config = dict(
    optimizer='adamw',
    grad_clip=1.0,
    batch_tokens=131072,
    seq_len=256,
    dataset='wikipedia_en',
)
Below are experts of layer 4 (counted from 0) of a mixture-of-experts language model. Rows are named router (the router's row for the expert), gate (a neuron's input weights, with its number), up (a neuron's input weights, with its number), down (a neuron's output weights, with its number) and show model dimensions 0-159. Each number is 128 + 32 x the weight over its row's rms, rounded and kept within 0 to 255.
Before each expert's rows: "gets" lists some tokens that make up at least twice as much of what it gets as of all text; "raises" lists some tokens whose logits its average output raises strongly, later layers aside. This comes from a sample of Wikipedia text that the model never trained on. Tokens count by the router's weight.

# expert 99
gets: "'s", " |", "3", " came", " version", " off"
raises: "ver", "pet", "c"
router [112 164 162  99 170  51 117 168  94  93 173 147 106 165 106 154 100 166  92 155 165 142 152 172 109 114 152 101 151 146 101 146 110 102  88  94 100 167  99 145 150 144  96 167 174  91 102 101  96 150 151  96 147 164 161  84 148  96 166 166 156 148  85 112 145 110 140 167 100 166 159 142 157  94 106 177 106  87  84 102  82  98 144 146  91 151 158  96 101 107 152 167  95 167  99 169 111  73  96 145  82 179  91 157  98 128 170 168 111 104 175  89  93 164  92 100 119 159 157 171 147 104 118 158 161 151 152 161  95  84 167 164 167 100  96 148 144  96 104 159 173 103  99 100  83 172 102 150 165 114  93 164 103 105 176  97 110 162 171  86]
gate0 [110 162 114 126 159 114 111 137  82 101 160 153 129 174 135 153  97 155 106 168 127 144 139 176  93 168 141  94 127 210 122 162  83  93  87 105 117 166  70 162 138 152  99 147 180  58  83 125  87 143 124  92 169 168 147 106 155  80 134 165 195 109  93  92 169 106  64 163 126 159 150 160 124 108  55 163 116  86  95  70  63 126 165 140  95 191 121  61  93  81 113 140 127 114 108 168 117 102 108 135  85 162 103 152  83  89 162 163 143 135 134 102 129 152  95 141 104 157 138 173 130 103 129 152 124 153  95 158  88 158 162 132  99 140  77 143 141 120 119 157 156 110 118 128 105 132  73 134 162  69 100 162 132 147 116 118  88 162 184 120]
up0 [119 125 136 136 145 127  81  87  77 110 142 121 119 122  94 169 106 153 153 172 114 124 146 108 146 100 135 117 141 147 131 179 102 118 176  88 134  82 132 113 112 173  77 213 121  69 120 132 111 180  52 104 150 106 101  50 201 160 107 114 115 116 138  79 125  76 130 168 111 125 105 139 175 104  68 151 119 113  80  86 170 127 122 142 117 114  90 119  96 105 140 173 153 173 131 136  99 109 151 146 157 159 152  95 138 118 126 149 154 137 137 117 129 167 166 125 116 139 156 185 130 109 131 118 149 149  51 109 160  78 116 216  63 162 150 129 187 115 109 142 199 153 123  86 112 135 100 158 147 124 127 127 128 128  84  89 145  27 131 145]
down0 [103 183  90 138 148 110 168 133 142 101 121 174 147 163 145 140 137  95 197 138  50 113 106 150  44 166 169 166 147 151 114 108  96 113 177 167 130 115 164 147 123 124  84 123 142  74  98 178 119 124 127 132 131 104  95 179 149 171 175 153 188 107 108  98 104  91  67  80  88 208 158 132 101 138 127 127 132  89 145 102 182 180 171  71 135 109 125 136 144 208 126 117 131 126 140  69 142 163 131 100  62 123 111  75  82 138 137 120 122 143 107 117 105 104 137 156 115 153 158 105 110 121 159 141 171 123 116  65  22 181 141  80 127 159 110 106 141  95 126 115 111 139 145 102 136 109 150 147 110 135 150 134 112 115 149  75  96 139 135 141]
gate1 [128 148 141  69 180 133 106 169  94  79 164 150  90 179  77 180  96 175 110 175 179 157 179 143  94 108 164  87 150 170 105 152 127  89  79 117  87 156  86 153 158 151 106 135 150 103 105  93 115 162 154 105 175 165 161  92 149 103 149 140 134  83  85  96 150 129 116 177 105 134 137 168 131 101 127 157 100 103 112 105 103  89 177 151 115 170 183 111 119 117 142 158  99 152  98 117  67 100  88 128  97 149 105 142  53  90 152 171 111 121 174  99 108 151 111  84 109 154 144 148 149 114  83 145 142 151 114 158  80 105 168 147 131  83  81 145 169  90  87 172 167 102 112 112  98 162 111 152 173  90 107 172  76  99 167 116 111 110 192 147]
up1 [186 105 121 100 146 120 151  83 156 100 144 160 172 111 115 122 117  94 166 140  92 161 144  94 117 119 113 189  61 132 157 171 136 170 133 109 142 135 191 146 142  72 137  94 163  68 146 159 166 108  93 148 149 146 150  80 114 105  80  74  72 127 123 125 115 162  77 103 146 139 128 151 126 202 100 109 132 140 112 124 169 156 125 139 209 138 148 147 149 161 117 133 155 103 120 105 189 135 142  69  93 135 109 146 148 117  37  95 165 146  91 144 155  89 142 170 183  53  97 125 119 152 114 130 107 129 127 139  81 146  63 184 145 115  99 205 101 131 127 136 124 102 117 191 186 139 120 148  93 138 111 134 156 166 119 106 149 112 183 150]
down1 [122 110 142 120 126  93 133 152 119 112 118 186 130 133 154 137  97 154  75 150 122 129 150 188 183 126 153 111 107  96 121 171  97 144  86 127 128 169  95 117 187 136 132  68  80 139 143 120  92 117  92 120 152 161 197 134 138 170 168 145  95  97 195 132 134  76 165 185  54 125  80 135  99  97 121 112  91 150 110 124 134 146 181 136 143 178 164 128 165 123 146 126 161 119 112 155  92 123 174  89 118 163  86 118 123  80 187 127 104 120 131 106 138 123 181  76 101 131 123 154 150 104  96 100 217 122 102 157 190  83 161  91 148 143 154 144  96 154 137 145 142 187  92  94 140 148 172  87 142 155  50 160 111 164 104 167  84 126 151  70]
gate2 [145 137 151 128 195 127 102 135  79 118 217 127  81 151 137 139  81 202 125 160 136 134 163 153 101 113 122  93 170 109 133 162 137 117  82 118  82 145 120 145 166 132 105 147 146  96 102 113  71 133 133  97 164 170 168  48 185 129 157 155 139 162 130 122 168 108 158 153 118 110 178 143 152 121  66 136 149  98  94 130  75  77 136 166 119 152 159  73 102  98 125 167 110 154 129 131 122 128  96 158  99 122  88 136  77 150 127 196 148 129 208 132  71 156 119 127 117 193 150 154 137 100 162 133 161 154 161 127  89  94 145 151 114  99  92 156 149  75 102 142 110  96 115 104 109 157  72 149 164 110 112 179  95 105 150  92 134 203 164  90]
up2 [124 154 157 101  95 152 113 166 155  90  77 151 134 177 104 138 203  83 112 151 122  91  94 167 120 135 124 138 108 157  79  97  67  83 125  73 157 114 116 153 165 156 168  99 143  98 156 125 193 149 145 104 134 118  98 138  96 108 158 162 163  89  81 132 128 151  79 133 104 185 100 180 151 111 151 156 104 130  83  91 148 132 145  80 118 168 107 165 134 181 176  95 124  88 129 150  97 113 139  98 111 192 142 150 127 114 157  64 128 129  83 117 159 134 113 148  86  51 132 143 140 149  47 165 123 161 137 162 120 157 146 115 186 127 119 160 172 165 140 134 144 149 110 126 135  95  87 152 109 171 103  78 172 159 150 174 114  75  50 131]
down2 [107 134 134 120  67 152  86 148 106 129 107  93 151 122 121 129 164 105  88 160 112 115 133  98 181 108 166  39 114 138 128  94 130 174 133 126 192 120 134 163 133 114 177 105 167 142 133  97 154 147 156 131  84 143 172  95 125 110 136 148 115 100 101 141 114 210 140 121 170 119 146 159 118 155 162  98 153 117 123 102 107  93  66 112 192 107 128 118 144 180  86  84 180 137 109 170 100 103 113 144 162 160 129 188  97  78 125 152  95 131  93  73 137 137 138 193 127  81  52 145 120 109 151  98 197 163 114 205 140 151 115 110  96 123 178 130 155 152 151 188 141 127 109 100 125  95  77  55  74 151 132  99 133 106 118 198 117 144 125 127]
gate3 [ 40 155 185 114 145 115  91 155  84 116 120 123  75 142  91 162  98 142  77 122 105 138 161 149  72  79 162 100 171 137 146 163  89  93 135 113 107 139 118 125 205 140 101 168 158  96 121 111 104 146 171 120 115 182 124 110 143  82 130 131 148  91 125 158 131  64 149 164 138 165 157 180 146  73 119 189  91  90 142 111 129 101 162 146  49 152 154 109 118 107 109 202  92 128 120 147  88 138 102 140 126 136  65 152  96 136 152 139 112 134 144 103  83 140 134 127 100 160 183 159 158  87 167 109 125 166 121 185 132  78 144 165 147 105 125 199 151  60 123 168 145 103 122 109  89 105  77  99 159  91 117 105 108 146 122  81  90 157 134 117]
up3 [ 72 109 178 207 101 108 118 133  99 170  91  98 122 134 135 112 158  78 121  41  74 139 116 123 127  95 145 141 114 118 158 182 139 153 160 163 158 115 159  89 146 127 151 142 130 117 136 141 111 113 115 162  94 158  97 148 107  87 132  93 118  76 135 192  94 135 154 123 186 126 135 120 126 116 161 143 114 123 195 152 146 189 142  77 104 148 124 150 175 116  65 188 123  93 152 113 163 155 113 107 166 123  65 149 164 132 131  83 132 176 115 120  96 123 176 125 172 114 158 100 156 112 158  54 112  94  96 155 156 113 128 143 131 150 171 205 106  92 169 123 167 135 167 181  89  57 112  75 140 121 160  76 133 142  72 131 118 145 135 161]
down3 [145 140 151 100 153 110 124 134  97 160 108 120 144 213 134 172 153 163 146 139 105  94 132  96  72 105 147  78  98 174 122 134 141 123  73 122 172 105  79 128 113  63 121 104 147  83 158  90 144 119 179  52 171  99  80 123 117 169 122 130 168 158  96 182 212  99 160 124 151 160 153 119  71 148 102 115  83 121 146 142 165 159  95  72 148 164 141 131 128 137 107 142 124 162  92 135 107  93 190 116  71 134 122  95 118 148 183 184  82 116 159 143 116 183 138  94 167 106  70  82 132  86 139 129 145 123 115 154 136 145  96 169 140  86 116 110 147 103 167 114  61 111 112 134  78 104 141 141 103  74 125  95 127 172 169 167 145 166 147  94]
gate4 [132 155 156 116 195 101 119 146 142  89 146 150 125 177 152 144 126 171 110 130 150  78 144 169 104 107 136 101 143 108  72 132  78  99  61  70 127 118  83 136  83 168 108 190 185 103 106 114  91 125 126 102 159 141 140 116 139  94 162 143 181 117 105 117 206  82 150 150 136 144 153 145 203 133  70 169 116 103 120  81 122  82 193 116  71 134 174  51 133  92 127 118 121 150 116 139 111 107 116 159  39 165 145 162  87 122 164 164  91  96 166 128 115 138  68 120 135 179 146 130 147 105 133 161 141 144 160 109 103 100 128 142 161 141 124 144 142  92 123 179 131  94  86 102 113 155 111 177 156  82 126 168 107 111 162 117 134 176 139  72]
up4 [133 151 157 148 149 108 218 142 173 122 149 127 130 105 150 103 130 118 116  89 114 161 111 100 114 112 138 110 108 118 158  66 117  88 104 148 170  84 174 110 117 172 129 209 151  99 187 145 117  94  86 164 105 102 127 148 134 128 104 148 159 155 158 146 181 102 175 102 162 101 105  94 166 100 103 117  93 153 185  90 112 152 162 106 111 107 116 132  80 132  80 116 128 138 183  70 137  66 156  83  78 154 155  88 109 169 132 171 172 112 122 157 102 163  89 133 162 197 150  81 127  72 149 132 187  99 125 114 121 129  85 142 108 154 176 115 113  98 120  81 103 139 129 212 131 156 168 110 105 103 130 136 105  82 103 162 103 177 101  69]
down4 [130  97  98 150 219 157 131 141 111 193 163 163  82 132 139  98 133 175 204  72 127 132 110  94 138 184 119 150 118 182 142  54 105 115 177 155 114  63  93 138  82  76 105 111 126 107 139 130 102 148 103 139 162  90  91 152 151 170  98 138 113 125 116 138  93  66 135 131 123 107 118 144 117 125 142 168 140 127 183 125 183 140 140  92 114  80  67 122 142 167 150 124  41 144 169 108 167 139 129  66  84 147 129 119 135 151 166 144 178 176 104 126 124 115  72 125 146 182 118  96 139 120 119 105  80 133 167  90 105 121 146 132 122 156 129 111 139  62 129 126  80 134 140 120 130 122 149 160 135  94 116 125  68 162 137  41 107 170 159 140]
gate5 [144 148 155 111 131 139 107 162  81 143 170 136  94 159  98 140 112 170  94 205 165 110 149 141 150 122 167 119 139 176 115 138 110 148 100  69  67 144 114 110 131 128  67 182 180  82  79 123 144 134 120  68 187 155 120  75 156 117 133 199 141 154  93 122 125  96 169 151 127 166 111 116 173 132 136 182 125  63 143 146  76  98  95 151 107 189 144 132 152 113  99 141  86 138 161 152 102 134 134 181  70 141 128 142  93  70 100 154 146 161 171 113 173 171 146 127 126 185 124 152 122 105  52 130 196 171  71 136  99 124 150 142 137  96 102 128 129 111  64 107 124 140 144  87  96 157 111 131 108 116  67 118 107 176 144  92 123 134  88 105]
up5 [150 137 137 138  97 188 128 119 152  84 129  66 143 173  83 127  81  87 170 185 167  94 120 143 150 151 127 137 136 132 108  76 126 158 101 111 141 183 146 128 104 104  97 119 114 125 115 168 150 120 100 153 121 133  77 156 153 132 147 152 119 125 119  98 101 115 186  94 144 145  55 115 126 113 118 158  95 103 108 152 139 156 111 137  88 185 116 176 141 112 137 133 139 120 115  71 149  98 118 182  75 150 137  54 120 159 164 114 159  98 140 121 186  81 144 141 102 131 195  73 117  67 150  72 198  95 108 157 149 111 143  94 220 181 131 107 128 177 111 113 151 141 106 133 114 153  63  52 126 172  93 109 151 143 102 114 117 115  58 125]
down5 [112 114 139  97  82 119 124 133 157  95 137 141 151 130 164 102 179  90 123 186 101  95 136 140 132 139 145 100 106 174 133 113 126 119  87  87 197 140 108 163  93 174 173  82  91 164 154 130 111 116 123 166 195 137  47 112 129 120 110 136 161 145 159 126 162 135 108 116 156 126 120 139  95 120 168 123 122 184 150 151 165 143 112  96 213 156 139  68 134 117 115 117  89 155  93 168  66 126 136 202 165 149  84 155  98 186 153 137  94  66 122  42 141 122  86 203 108  85  89  96 103 119 135  70 154 114 126 146 124 117 117 110 104 109 157 166 172 143 166 159 138  63 111 109 150 108 125 107 174 137 136 192 141 124 124 186 157 126 148 108]
gate6 [137 177 163 104 118 127  83 170  83 105 147 118  75 159 126 166 122 163  97 180 189  92 167 148 100  89 149  90 181 155 102 147 119  76  98  78 132 185 109 147 133 149 108 138 142 107  91  79 110 157 141 129 163 201 168 100 184 118 153 169 160 136 109  99 159  85 138 163  91 155 142 154 149  96  76 158 128  97 101 146  79  97 174 155  56 169 172  98  69  45 115 146 103 153 119 157 113  93 108 182  97 132 135 143  85 129 159 165 106  82 180 102 121 143  92 106 117 153 118 149 130  84 106 138 142 143 156 127  92  68 164 129 128 114  64  97 150 117 113 151 126 101 112  95 108 167 111 136 178 112 129 167  95 138 183  98 125 148 142 123]
up6 [145 131  96 130 197 121 116 100 126 172 115 199 143 152 126 126  95 139  78  60 104 193 118 171 154 191 103 102 123 127 120  73 124 101  46 209 111  95 127 118  92 109 102 149 165 142 132 124 139 172 145 144 111 172  69 149 116 118 130 102 189  93 122 129 180 134 136 111 125 118 139 115  86 217 123 125 166 105 132 143 116 139 124 104 165  62 109 131 186 166 116 120 120 113 163 112 164 122 138  70  71 132 133 159 159  97 142 141 119 128  95 137 159 115 136 141 162 138 110 154 146 129 155 129 158 148  72 153  81 198  68 146 140 124 108 186 138 108 115 142  98 184 142 152 118 134  94 210 136 183 141 169 146 107  92 141 116 158 109  90]
down6 [ 61  99  97 116 157 171  90 130 139 178 146  98 123 106  82 173 124 133  75 109 157 170 103 112 177 110 120 125 133 160 158 124  94 128  76 168 121  63 115 132 158 116  80 158 118 175 123  73 167 139 136  94 168 117 190 145 102 127  85 113 138  99  86 114 167 123 144 160 137 103  33 133 129 161 122 122 110 102 141  79  70  92 142 136  93 120 127 103 160 116  64 168 137 131  93 175 108 116 135  93 149 175 114 130 100 140  81 121 174 102 145 137 141 156 135 105  95 149 143 187 159 120 177 155 104 146 111 182 145 171 153 178 144 141 133  66 127 110 146  79 192 108 145 113 104 138 116 172 102 171  97 194 121 163 120  61 140  92 107  76]
gate7 [123 139 100 103 164  72  66 155  86 138 166 132 112 136 136 125 136 156  82 117 157 163 164 127 122 110 113 113 167 172 103 155  91  80 158  51  90 131  95 127 122 129 116 183 116 109 104 117 105 185 142  97 137 150 177 124 204 139 125 172 167  92 111 100 128 106 181 153  96 179 120 157 170 146  69 150  74  98 121  93 121 115 165 158  84 140 156 114 121 133 134 119  86 163 170 113 102 137 135 118  61 190  73 158 135 147 125 132 115 107 117 177 141 105 151  90 156 118 123 137 166 115 186 134 151 123 140 195  70 110 158 193 175 108 106 143 101 144 125 186 126  87  69 113 101 129 121 161 162 119 102 142 100 116 140 104 119 219 177  99]
up7 [115 106  75 176 154 208 184 117 128 176 129  92 103 111 113 106  99 130 157 175  96 107  67 153 152 143  99 138 150  79 139 144 222 144 139 140 126 103 131 166 126  26 147 162 147  61 124 143  94  94 149 128 135 154 131 102 101 102  91  80 126 153 164 117 145 125  97 129 121  70 125 115 138  88 189 150 156  80 121 165 133  95  88 153 132  95 111 118 115 156 159  75 117 142 133 198 161 110 119 155 146 118 143 183 124 103 121 118 140 186 120 136 154 106 118 102 122 132 106 129  75 146 139 106 154 147 111  77 180 163 140  94 128 148 105 107 150  77 113 122  99 175 207 184 107 132 131 129 157 147 122 108 138 138 201  77  94 110  71 127]
down7 [197  82 172  96 122 157 216 141 151 135  63  90 121 103 189 114  86 110 199  90 110 164 154 179 202  97  94 102 133  73 179 131 143  75 111 135 149 127 130 130 164 158 105 120  92 162 175 148 184 178 162 111 113 155 127 122 108 146  91 133 127  92 162 143 127 133 151 161 111  97 134 129 104 153  82 148 111 136 126 149  78  62 136  91 107 150 172 144 148  81  93 106 132 114 139 136 140 137 122  76 178 120 168 114 170 110 144  94 178 138 129 117 125 113 109 127  86  89 122 135 138 175 153 102 104 133 120 144 174  98 104 146  63 117  81  88 116 125 129  79 148 111 223 123 151 110 132  86 100 175 115  75 134 132 153 158 105 104 100 124]
gate8 [108 158 138 110 146 113 134 114   3  75 148 109  71 192  91 157 120 131 129 155 133  80 163 115 110 107 161  86 161 164 123 151 104  99  92  98  96 133  80 151 110 153 103 131 169  79 108  96 126 155 112  97 127 149 137 149 129  91 114 111 159 104 114 117 171  87 143 151 106 187 141 177 142 127  70 198 129 114  87 145 124  90 118 131  89 147 131 103 113 133 117 168  59 194 146 125  66 102 116 148 116 108  97 168  84 128 149 186 164 149 148 128 100 187  89  96 126 168 130 181 167 129 115 163 154 170 131 130 105 129 187 172 163 115 112 107 128  74 108 115 125 132 121  93 107 179  70 141 183 113 112 132 106 145 134  81 137 154 190 113]
up8 [122 121 117 160 170 139 138 170 135 195 173 137 124 105 150 156 149 155 107 110 102 147 162 163 144 154  95  93 121 113 121 185  88 101 137 127 180 143 126 150 129 146 112 195  83  42 118 114 157 162 138  92 168 128 137 108 216 141 151 171 113 140 141 115 140  87  91 152  86  93 193 120 180 114  93 168 123 113  76 163 129 150 172 191 148 128 145  96 103 120 128 136 123 119 107 147 125 116 142 166 119 171 139  62 128  94 189  89 122 160 102 113  46  58  98 125 135 125 130  76 107 108 193  53 136 191 104 148 129  85  94 121 100  85  82 131 135 118 151 173 109 133 117 113 136  67 166 125 147  94 102 173 143 140 120 110 115 116 134  97]
down8 [145 108 142 156 101 144 190 128 102 193 119 121 123 132 148 136 133 142 144  99 105 173 144  95  72  91 134 124 156 126 123 143  68 128 140 150 130  27 135 149 105 179 112 122 118 122  99 142 151  74 165 111 108 146  90 159 136 170 181 126 145 116 195 109 120 143  88 153 125 202 137 175 122 120  68 122 146  70  73 136 117 144  92 116 130 119 127 114 129 161 125  88 104  94 112  87 142  90 112  50 142  94 154 104 107  57 154 112 116 186 107 145 105 206 131 148 159 137 194 163  97  95 167 137 130  88 138 105 150 149 138 148 121  99 140  64 150 193  64  82 110 145 164 172 158 158 133  62 154 136 111 136 136 115 158 147 135 142 162 171]
gate9 [109 153 134 104 163 110 106 155 128  93 163 158 105 163 155 181 133 176  88 150 171 140 159 168 109  92 145 100 155 146  89 123  77  77  69 128 100 175 102 127 159 161  35 155 143 165  89  88  96 163 148 102 149 170 132  87 166 118 173 149 157 115  91 126 168 107 136 149  90 160 159 149 112 126  86 186  92 108  83 118  86 111 172 149  84 136 154 112  76  99 121 121  82 170  91 132  79 107 123 191 101 167 115 107  85 102 150 154  99 138 153  93  98 138 107 111 115 154 159 133 142  80 120 157 129 182 147 158  70 101 174 121 152  94 102 173 143  84  88 180 136 129  78 102 106 174 118 160 168 127  72 177 101 107 127 108 129 169 146 134]
up9 [106  96 154 133 118 140 173 162 146 160  67 138 171  99 131 137 149  77 182 134  54  58 113 130 117  89 125 135 123 129 135 112 158 163 169 117 176 123 107 152 123  68 219  94  91  87 197 137 123 126 193 157 153 135  89 145  79 181 152  86  86 133 146 154 118 137 135 112  99  98 154 128 140  37 127 148 136 126 102 119 168 134 123 126 148 129  85 165 116 146 151 136 103 109 188 160 115 119 154 118 138 107 164 167 110  87 159 151  79 155 123 105  41 152  97 132  87  98 124 151 108 172 131 109 146 116 152  79 189 144 135 164 118 134 121 132 126 139 160 109 115 150 143 175 105  94 112 111 137  46 159  82 101 161 162 138  82  68 137 127]
down9 [155 111 179 138 167 146 138 158  97  86 127  96 203 110 102 128  87 107 127  92 132 117 136 139 138 122 137  90 108  97 135 143 173 105 173 133 149 134  64 109 154 113 206 102 129 102 130  88 134 198 255 129  65 193 142 108 151  71  98 119 129 106 156 158 151 176 143 106 166  97 156 156  86 147  87 106 172 141 193 195 119 127  86 124 142 154 113 138 124 103 124  99 119 124 138 116  96 106 126 129 159 161 158  75 165  94 105 167 160 138 163 126 169 142  98 138 138  92  40 110 100 146 149 113 151  84 144 141 139  97 140 132 108 121 104 114 114 163 132 159 111 118 110 170  91 136 133 104  77 191 106 129  96 106 111 190 124 171 109 135]
gate10 [ 81 151 164 131 135 146 111 126 105 103 194 170  88 121 139 170  49 182 105 125 144 126 170 149  80 123 129 115 115 121 129 104 100  85  17 152 119 132  75 112 136 173  75 150 138 165 134 120  68 142 144 109 151 155  82 116 134  88 156 157 132 155  80 135 171 111 170 135 142 139 132 135 140 146 137 129  57 112 141  52 107  89 139 167 126 125 175  70 133 142 138 124 113 180 114 132  96 128  97 133  65 135 105 132 110 125 143 214 157  87 171  65 139 159 126 142 164 177 182 115 175  83 162 101 182 120 108 131 109 111 152 200 189  99 131 131 131  94  90 127 134 163 127 116 130 133 108 130 163 143  94 134 106 102 114 140  87 144 150  89]
up10 [ 81 163 158 159 168 162 134 133  98 125 119 188 135 117 135 135  62 125  96  87 123 128 168 227 128 151 162 133 125 124 121 120  85 106  86 192  93  96 156 110 102 145  97 124  90 147 135 153 119 162 163 171 106 157 130 172 126  89 101 128 165 179 145 138 151  93 161  99 121 124  79  85 178 180 151  79 115 104 149 118 118  99 132 108 127 127  97  86 140 154 144  92  92 111  66 124 137 115 120 150 106 130  89  97 142 158 145 163 201 116 162  51 120 123 195 151 156 199 180  94 137  45 197  98 162  78 117  86 116 124  92 160 125 163 115 112 143 128 100  82 131 191 110 157 144 132 111  94 135 155 147 132 155 126 142 123 104 167 137 110]
down10 [104 148 142 131 118 139 111  93 128 180 147  89 107 150 151 168 146 134 131 131 194 112 102 142 128 128 155 132 157 154 130  61 110 117 127 158 117 111 157  93  56  83  56 157 151 117  78 199 119 100 130 118 185  95 122 104  83 180 132 151 138 151 112 190 118 169 127 177 171 131 113 151 119 121 104 130 140 143 150  71 210 139 169 123 110 139 146 119 140 144 120  96  97  87 182 118 116 109 105 106  60  90 125 142 125 152 155 129  93  93 148 125  90 177 109 116 113 218 151 105 137 154 128 171 111 176 171 130  85  96  75 174 156 118  96  79 193 119 152 104  87 124 104 144 123  75 153 208  96  97 141 154 105 156  75 102 111 127 111 122]
gate11 [ 84 169 159  98 145 109 121 164 104  94 176 154 100 182  86 168  82 166  89 160 163 113 158 167 102  65 169 105 173 162  83 137  96 113  92 108  70 155 102 136 161 140  91 155 148  96 101 102  95 164 148  84 156 154 147  80 155 115 157 148 186 113 111 100 169  80  97 161  99 139 138 171 147 127 106 168  78 102 103  91  83  87 150 142  90 164 161  89 102 104 145 144 104 168 105 137 115  97  91 169  83 137 100 147  78  96 170 161  91 131 164 108 119 150  91 103 106 155 173 164 153  75 112 155 133 160 150 154 106  79 143 148 150  90 102 161 176  87  95 168 151 135  86 100  92 159 124 171 165  98 107 169  75 109 144 101 104 134 140  97]
up11 [139 127 186 185 104  98 125 120 131  97 117 108 158 149 132 145 109 150 157  99 121 152 132 149 136 140 168 154 147 113 119  91 122 102  67 132 113  78 204 127 145  97 129 143 110 100 124 103 117 100 166 153  86 128 173 105  97 118 110 106 158 131  86  84 142  69 102 154 131 126 125 153  78 129 128  86  67 118 118 201 140  91 146 158 115 113  86  53  95 146 134  88 169 139 102 135 172 112  78 142 141 150 128 131 104 210  87 140 210  51 122 165 126 118 142 178 114 113 156 128 135 122 128 111 158 116 162 139 178 127 123 167 151  85 139 151 107 129 140 129 186 151  83 142  74  83 161 130 123 117 160 152 133 143  10 138 153 134  56 170]
down11 [100 110  98 144 128 148 152 142 165 144 173 131 110 173 124 148 158 128  94 155 135 149 106 168 124 171 160 114 131 109 192  92 118 126 156 154 116  83 168 139 100  76 119 154 132  68 169 112  91  88 121  61 101  99 158 126  90 173 181 217 137 138 128  94 144 113 122 140 168 160 117  84 129 163 122 173 104  94 131 106 180 161 113  83 196  72 119  99  60 106 134 143  96 113 111 135 115 106 143 124  68  71 121 154 123 177 121 169  57 101  84  47 122 109 106 129 175 177 113  62  94 140 161 148 162 170 137 140 107 143 108 158 179 127  79  92 137  83 156 144 107 166 118 140  81 156 169 128 110 108 161 123 120 145 147 113 118 134 172 151]
gate12 [101 141 123 117 186 110 128 142 103  60 173 130  95 148 129 174 123 161 124 133 147 127 156 142  93 121 133 119 147 162 114 156 105  79 119 100  70 140  95 126 146 117  50 192 187 120 116 115 103 172 167 104 145 196 156  96 169  79 164 174 142  92  87 108 165  88 113 138  99 136 143 158 181  96 118 184 112  51 106 124  91  95 186 148  83 154 170  99 129 115 158 157 104 157  79 140 124  96  72 135  76 166 112 103  68 127 114 173 103 151 134 121 124 120 101 128  98 169 127 170 178  97 138 131 138 158 164 173  79  79 156 172 128 130  95 178 144 118 115 168 159 136 113 101  93 124  89 159 159  86 104 186  80 139 152  91 112 144 122 134]
up12 [132 111 134 123 120 160 108 131 124 126 125 128  51 157  81 136  66 159  87 117 153  88 144 168 144  64 186  96 190 119 126 182 176 102 117 108 125 127  82 167 184 179 133  68 129 125  89 130 130 158 151 107 133 133 206 149 167 200 164 110 182 151 150 148 121  76 101 139  82 135 146 145 105  93 147 122 108 145 115 173 162  74 102 167  97 148 149 116  82  99 170 133  96 128 164 165 124 108 132 130 124 114 151 131 190 113 182 119  66 124 142 122  29 155  84  91 151 123 127 113 127 119 126 133 125 167 155 185 102 101 179 125 147 122  92 115 157  86 117 106 115 116  92  52 134 114 109 167 146 112 109 126 125 119 172 127 144 116 167  70]
down12 [ 74 159  76 153 110 117 148 128 116 149 134 123  79 179 142 124  93 122 208 108 123 140 121 129 100 152 168 137 176 152 177 132 160 124 111 161  49 145 205 118 129  92 112 179 196 121 117 138 140 152  62 134  99 132 113  96 134 144 158 113 172  98 101 110 114  67  63 118 115 160 151 114 150 136 149 135  94 185 144 175 141 105 118 126 127  41 102 114 106 134 127 161 105 124 178  54 158 134 152 126 115 109 162  91 150  95  62  96 170 131  90 140 131 116 168 135 167 106 140  84 148 161 104 156 134 118 140 114 103 185 122 130 109 173 138 181 127  63 121 110 105 160 131 125 147 104 116  76 180 175 186 109  80 153 154  79  99 138 146 147]
gate13 [121 169 125  83 129 120  95 107 119  52 159 202 147 180 124 161  98 129  94 146 116 182 164 178  92  83 134 131 162 161  75 177 114 116  85 116 122 148  93 127 112 167 117 134 137 153 113 123 103 169 144  88 187 165 151 100 127 142 175 146 184 139 108 120 136  97  79 144  74 183 164 141 164 130 108 139 133 109 114  73 100 108 197 152 101 174 149 135 109  90 196 154  90 132 105  98 145 130  89 136  63 171 115 146  88 111 140 171 123 126 152 118 129 165 103 114 117 124 163 179 140 104 143 131 181 130 130 150 125 128 124 177 137  66  94 137 139 105  99 130 153  45 122 144  90 149 113 154 185  50 143 166 104 132 107 127  82 164 169  93]
up13 [178  91 101 156 116 116 140  70 203 124 115 167 144 135 159  98 118  92 150 152  73 120  89 210 134 143 108 157 115 123 143 133 156  98  89 251 175 125 155 147 155 106 126 100  97 165 163 162 156 155 154 162  97 149 108  79 157 125 113 140 113 163 165  84 139 150 139 101 114  63 170  93 147 112 149  96 193 173 132 167 152 147 134 146 107 116 113 134 165 117 126  73 178  73 141 156 167 166 138 148 149 120 136  99 168 161 132  86 113 173 100 170 145 114 147 139 111 102 140 109  93 132 101 137 123  94 113 156 168  86 102 118 119 148 150 109 101 144 154 119 125 119 119 108 140  57 114  93  65 133 202  93 141 161  94 176 163 146  74 104]
down13 [111 113 115 115  94 106 125 141 106 183 154  89 112 149 140 175  81 136 106 157 210 183  99 103 124 159 143 137 128 137 192 112 176 126 116 130 197 125  99 132 136 112 121 189 162  79 110 142 147 120 191 152  79 129 147  94 132 155  79  79 102 148 136 165 151  60 157 180 178 147  76 115  99 152 120 201 129 129 114 131 122  69 151 140 139 144 133  88 129  81  90 111  84 189 151 128 100 122 139 174 156 120  86  94 160 129 120 174 148  99 127 133 138 191  77  84 106  98  96 140 105 115 113 135  75  67  79 188 151 135 128 120  88 107 164 136 190 145 101 124 156 119 127 144 141 155 148 124 102 141  41 112 111 102 148 146 148 121 122  77]